config.yaml
d_model: 96
d_expert: 64
router_score: "sigmoid"
normalize_top_k: true
balance_loss: 0.00363
balance_bias: false
router_noise: 0.1
norm_eps: 1e-06
tie_embeddings: "early"
beta1: 0.95
seq_len: 256
Below are experts of layer 4 (counted from 0) of a mixture-of-experts language model. Rows are named router (the router's row for the expert), up (a neuron's input weights, with its number), down (a neuron's output weights, with its number) and show model dimensions 0-95. Each number is 500 + 25 x the weight over its row's rms, rounded and kept within 0 to 999. Numbers have three digits each.
Before each expert's rows: "comes before" lists some tokens at least twice as common just after its tokens as in all text. This comes from a sample of Wikipedia text that the model never trained on. Tokens count by the router's weight.

# expert 14
comes before: "\n", "-", "|", " The", " He", " In"
router:470506547494485541522481507470520465511502539487508546506499499491457490516513496478457563481517483535543489494533516473494452520454454505517486504497529475546493511496541522480513492475506488508497509487473521497516515475519495456550451512484464482487482516492475481490486549481524505494
up21:527493498503470497510487526474508477529511487527517510492498502546525494485499501484463506484519514467508439463530497471488491497475539519528527516562515464497526463508494521455487424527515525483497475498530515461531508497465477464524487497462490463507550479540493503492489514502474521475
down21:504476482491483489505491509512468514533480520492470495530511527458519465482521490492548474501485480483540501536544502468491519506537526477523476524521497475506494471551471490485496509498481466477488487514459495454521501570502523493516474516588496531478488506478477514511543476478515514516
up22:475511506515489511484465505516497536489533541533503559483497484497510531476555499485480526525513460523533547471537525513501506488445473527520517509531494499496509430461549516486455482470518510520494516473520485519505456508481481525513519498531482502494493497518465506468495544498510519520
down22:502487495484499497500501501544502543511460444492509502503495494470503507522553524483500433489468535484451523500491517519519505518477493523482519476548466536499512478563479535501468523488495504522512507442533484520493481524478504470461551496554492488509482466518475493492496511498501527496
up23:524526533508505547507461496532530551479499507525527473523529490490473529497504489473465519507490497540516522493470530511504488534462478443487435514542507502545524451493491514468484527523481515492488466468461511538484505514516487487541465501490487441520497495508513494492470494513513509494
down23:534495471524530494472470488497472505548510515514489492493541500507506500507529505516506505457498500537491524494539511507481504507477506510462454526526513522490509483480475528505468525479458486447503490498511480553538531517516461489504488537509495470530516451518547482495500500520417455489
up24:487493503439528499475516511466511520508456533497568512513479477488501500494497484507501513519484493502485511467543503535514521528462497497518495533554470466515447501483501518486495471483500513487475506510532461526495496540450471483536493488498514494483471510529418531505481476511482527519
down24:499529491518515519532512503488518522499520503509513467476530504559486456508516517453496491531514505496476481513466496497490490512530455467477456463482533518534477468513529517505511494492497502472497471438512545536494494490512497490476503537529515475485505509538466545469462476451483508551
up25:483527519454503464509484509486506489462488536502481506449515499486478559470498468477482486518557513451510472471490510511492502510514533511504532517478522528478486487468507484490529476555548459485526500525492488516517527475514463489470519519460510517476474523527515509518545492508540538517
down25:511543529487479467519470477482511496455514515514475488483538501516539536532469498482473502492520482456479469476513466499505504519536549488537534513497528511459489536471466509515491518492474507509539514486448478485581507470499501469506463517520527498488503485522510511535490503477456493510
up26:494444562491475482499503503562531506514509567473505515498473524492496472485550502532487498501501476516499490526457550478472530483493515520498507519498517488507485520492513503469494459495509513511540504490510516482510553515483520469510419513463453467501495526470521491503500497509494500521
down26:516487513560489478522502530498492506497526499505498518500511531507473493470476521532518497528479499518497460435451551498526476479500483502519489447469511500510511495502466547475508506494513543517497501467482553474507528513513519503531514495460547498547479511459463494471483502459512460487
up27:512502499487529494498488500491510463509505510470509516503483479567488497501500451513474530503500430505526526570531506472569473517505493509520508497516474467531439525460475529512467533484522472509484527494486488522511505496532496495510510487471492519489499492467462513462531490524499541510
down27:507501491486476522527472505498505511521466501496448516485488522484497524543481538530506481507466525518566478497461494504482511484518532479496495516495519517512535503516438505479474541513460529510504471485510513503498495545484467478522431529487486463463503525476478550485498495513548463500
up28:482478528533523517495453513476482521495529555555498511470517451518507510492487550461455487496442486506541499484480489533502530498456443479514519535498490510523480509514518500465498494510452505483545477519498529491494496478482487491481481490516488525509464515515461467481502510525480539502
down28:510571471490446518507533462493468533496489495503486531513509502500510539524497499494503499503494534485482519501485513510480487496514498525519525471508447498507477524488501540528511510522504440504490517438507511513480478510458530476495517509513480547505461472463510473475442534499555529501
up29:488516513499523501518519504475532524498502474469506502505475473469478502515525501480468511528539481484515486486516481490509478476482468505516517482512501478525479478500522501495533483482561507471450515488513508583511537453468491471496533457529498515523470540459446530557503500486495513528
down29:511518476501503482546504485499468496514481468504530518534546490469473542512480475424460485516528542500502505474506487474481470525535502475528541458520513470483482455506507527516501514477537509482502534496507538503539481464536471502483511487520496519452454504497490512480505496524531492524
up30:501532549497470485501521510478508468487469532486518480497471493536477510537497489533488485495482523479517538457484473498508462464531512492482508498525516527557500482509508505497489544514481451489520533528444490498509490482528488479529506530452535432556504504525504538503504496508471488504
down30:516510478530555512521486463538494505500474465511539491492533502487527485484524531503502505455504502509456473544496494531476499547503486507523503533539501481476520493501465527538458474484500497527523501500495467490500497546462512475482521465525503523486465531489513418502488471503460512514

# expert 6
comes before: "1", "2", "3", "4", "y", "5"
router:504460504504469483490477553487499487490471529520509499488498464504499487545484472497434511507480472527540468535518497480513508464499485489536506529541518467514487493478505500451491449504484493543517511540488530506504509490524499483501502510474459490497474551471478516508513521537507580506
up30:497547523508525488544491484510520517508508531515479511502502504483523478512509496523491524477493497493497511500473517518538479480522497515506465515546463454472460574497516518408519489488495499507477451537482535465440472471522522507504511490519500522476506487492474496498516508542526515499
down30:481476467510508514497495505527480488478563489466530491470458478511497510520525474502543479543500526462494473510495520486473470511538475524501483460481481527539498481507516475533553520508496479521501481468525505482543497533481501500520545495523456535492532497444526475490538508470481504474
up31:478485496510500439525502465513511497480482529508516517485494499506476481535525502506485511505487508516523539451512540531482458508501509510485506487513483464534496462437473515476521468466513461512466477523455499516509475523508466499521476505508490509556532498494517479513539523466504580500
down31:543499445507486577482498485473468527527503520494510521494511497501491497535493495470464535535505515478471508460503495513525523486480488529540502481492444569513532475472512498503514509485474512530503505529489451532518471467514495484480524459487539516512490531507529476485471512487479511479
up32:510461527483474470455519500485479528484476518537462496514496496509542459531476528496486510520478478507488470493513535531480511539486533532509521553550512479499482459511490492479497517488491479535536479504464474519494489467539496505523526500522479458488479460516528512567473486507464497488
down32:507492482527516475522510444501465486457509527532482508510532494444516518489520468501552484521545546484482536480503470503476506524517512500520509459468521489507509518496527463514502544475489524474499513479527506499476435470528480481474482509487500502470485447459497493517523500516541507535
up33:477497508502522476514488555501532542465516536522514501531509503504474506519544530476450497517519491478530503538511548479538530474484478534484489499543474467492534516490490528465497440492537523526515523474458516483515499477503505524507492526506533505535512502513497468509478460459478519469
down33:544515495494496484484507477486491467516506459460491538506485486492481519496519518558517523558514511543485538507527480520507540516503491484509481549497472488509517505472465509513520548523495526492483509487479508528543513459457525494524493486462499531489506474483520481489475459445464470459
up34:465476522472473523514491493510518506447510492556492481479516522526452472476502500504476507534480466497527514489552499456494538489496497472489485510478475528503489470504469485521549459564546507507529521506499497513481478444500506517528527531463508490525488551494475496528527494510516507482
down34:472536516473523507491498509476506542507500495487476489457459509469533491523498526539494515517488488464528503497510479499464461536536490466509498481486475532505481470473476526490479471481542480460515553497471515475518456518465547499533513509546482484483516522511504509458554519471516531501
up35:543507483487494465420470472509529484523466496525518478479488500503522490488513558504495520478509519479524447524494480522532510473533479475537501506499511492498521448507526516495500507482535529501457522454511525486461490452523510454476492517477534511529533535476498516510531480504496498500
down35:488475469509534568488499491494530471497521492494488497525540513496476471493547525525515467526508533479480497506481508504489482518471509520481523483489445521485485487536480520493492540470509524487559440491523470490500487499545507502493524511509505483459516473543532445522460521481511488534
up36:468474502451471530498480498475487491496487546516469533485528500483525498518481496470449509533472470527490508472505475452525501476491484529524514543496524509503471511481547541508473488466486499542497500519499457486499513519525527520520520445504495472454490524505499546462500544525532505519
down36:515505506507462522474489464507492529523448532496544507488503498494490539496518504482505478520503523509529541494487498513445466500469473512528509503549498540472519491522525532539521479503481461482516526427516466512513530469467506517481503500515464531522523474521445489498496459514520474484
up37:479485484507473473484480517460523495529512493542519492501507482470510519459542447492452530490543515542501478482509491516466486482505501499523461481532502491536559513496559506551444482494486479527509486488520515464469487520445494481496495523520492494526525492468499487491508486495542527510
down37:484472476487519456495494511539490562491466526513483498503540480543471489508522528520501501539518514458463508507544461463570493508503509490482509454509477488515496484512468485483464489501468529537484488495494454489505525497503470493502537484539517486493478527524477512504515540473539487466
up38:505469537485475466499501503496470469492533532553474521514479481508563528506481492508475521469493482473494495449487525493523527487521498495505517471514534492478481508509508506490483483449484525533546523510500478490512463442504491482553492496492487532513478518483508540539496519518495566462
down38:518461451511496534509535461503466485507460500536430442517469489483525509506514512487523506503515494519485496467491547505509516516475512507463468546519502516499482503531501502491469499556519465539471470501487544488481464489546512475523492481520497516478524461487482518536501483527500511497
up39:519432501475471485507436498455535448482528532514500558490497475552488472491464491501520518477520491470539484494512525507517479475464482516498530532487471456513532466467497505504514533517501504511493504508534529451520489509503500458489479510454474495501497525533495513512508513509503520494
down39:496500486475515487509506464493483519498518521515492544545530466547481488494489505475472452544521533485500502489506510521479528493460497506521545442451491537495497470479516514486493512513475465505487502530474475532532534495481505480501479530508537523489472506527492466493576455521473500511

# expert 12
comes before: "1", "2", "3", "4", "5", "6"
router:470496557444483528505490512504542478510484536549513494541493476502512476482536501510471540518489473508510535504481539498500507490518508486528496504497508502465497506459503490471519498478500480548527469530501488499481528452475501468484478470479452523454507516446484491545467523542507514490
up30:410467536460517539482538516511498502496503508531512493499536498462460496518540480488444515492509484511497514494549516454494489498505537468496502502496489500509512479475507463498537489470539470513534487499496503536493500497485524481523451533519494511489481483485491497490540493538457482542
down30:507449490530516524492481470525482508541581501567485507524506503474535528513518486488555478490492495490509493462476519479454472472462540481519510514488489491482476514508470509536452502489457495458505516529513496480495510487506545472464472490500496539523499492528494515518518523506480506494
up31:471472544468510517501501497485544510542512493532514530511515490546463491501532483506489494503470519477493540494516516509457468503471490467528498515482542494529498525443521487497489544488456483513485486555516487501476513549520470450519486455458471496464493512450505481522496505490482500500
down31:553499491528500469509551542456471486485527498468490509490505496487472523500482476489459505478488531445540461539531500484456500460462531497485472486495495515543493539508482515504506525529515466526514541473514516532508450514502491494503508499492509454525511507494501471508491565512497485490
up32:516466505507528527516526524522476470493466507506526480510464464523490461437470521475463509526491507521517479493495505555473481504508527490507510504522528504555461461495504477531522506539515452471476473512475485484504468517507489484549479525520494510508503499441464481551504513516513525513
down32:481488477456484494501505500490504534463527474534464489470448480495471541552546564492507494502461509504521537512505479495473484493487502498521517514528482452466496474512507502483506522474516516533555503499520458497505471509508498518477543466561482486470503528486492483501520475476518530513
up33:459524517490504526531518476491525491486480530543518515507472510462494460500522479488477494502513498511505510495511527485551462471501463511503520554476510518496497452478559482524465545461489484552476466482496503496487514516534495516447508467476496516500523490502449518539527513511520466479
down33:536498495527468475523509509466505475465506488518543519474516481435534503504507536502496467504506494468528497522444527538523537462452485495527472468513498489516543492521503505503515510511502509497522519471507484519505492496523492474485509470509502467506524521466509452497473499484563441544
up34:486466564464528512527458452522475500452507501533459525481467476541503462523479493494482491481470525472501496490505564513504471529491520515514500519472505482485528514498524471482559510472486514536559477519502544506519466501508470491510487503494487518513490479489544500484500516505523520511
down34:540497506571481549520509505547449478532500518560480488562520495476424538482519523508506470473495496502508530491489484490465496511460517509527513486523499531498487474491499483506492540515451507478495445499510494475514485529521508483506499495498511493500455467488492489520486497504518487491
up35:497465543538514495524516525540560506502477488505492516512475487500507523522502507466457504528487513528474480485503494546482490503512512489526436509517507484510439499517465496461481422493459509507509499535502517498530504499511524488460469480506492474512507522482489496521449499561518491480
down35:527518499520505490486487481545490538513506477507491509522476472518547518453489519557519454497490509478473499494510505538495517490497503507480496489498471500564486450523464506472462445524504509507485488493501522517495525513524491487502515483504517547495525550474525459483477464530521456444
up36:517513488477496473509501504528490474522492512494536489528545508489474496496493500461483538540497501487509494512490501460555529479504456460509479524519492494522466500470529547517475484498518481559483489561524492515491512453492466479500499478496505486520499497468462448492488492435560504498
down36:525466443477499513499518479548512484491457510497493482511499514532523513534489477490591464513486500477469432510513533497478515455513518477515512501518485468492507512539484514535517514470484528493506469505522503500504531502478530503484518454507473480475520501516496458510493512507559496521
up37:491461513520481550493499485503553464490532497537533513539501489493535518479475482496475538482469465492498541527501489499531509444510524475485447514551491468485481507477491488521482514509510456505526506545495485484447535477491490512510512485497481475507508530478450480524478508516525454495
down37:507498471470523552515459486492501496508517475464529507498447519468532506499516493523500484475513463488486501508488494500467504467546528482471499446473470495547521525539505525538475529532510506509507553484490488569496520487506504525481489543518475473469464495496516508485510488458534495470
up38:459545511479492475460454515472501512491478503516535496499496508469505574476482511486491480490503500463497471478518513494512460494516488483519504563502501512519477484457535529503522451481492482498501468540516481480478470459502438501493467536497510472528511484523482519517513498518536543526
down38:572530505524555475484484482444524519517490518512485541483502484514525487495465532475502490479507467495478518493512504492511453524500488500477499479482506521478511502517441493527514529488477479570515488479482508500506482533467478479511534484544508518488512484514481484481546442521477537501
up39:525513549445500532524536490487509509437529523511467489494516472485518494503518474495513476499503482482519470509510538446499512467511547477478486486498464531530501493487531491493534488484500498505459517486487580487430511467528513463489502457505513508474494492502486485514536497490526493493
down39:506526496505523455506480485505481506484504497527523429524496450491534541497486533491521491572476475537490542476495510481497513480482467506477500526493527472496514486436495524502476537508495467492475533510541470503478501573500483510492500484517518502491507487474526470517520483491524462489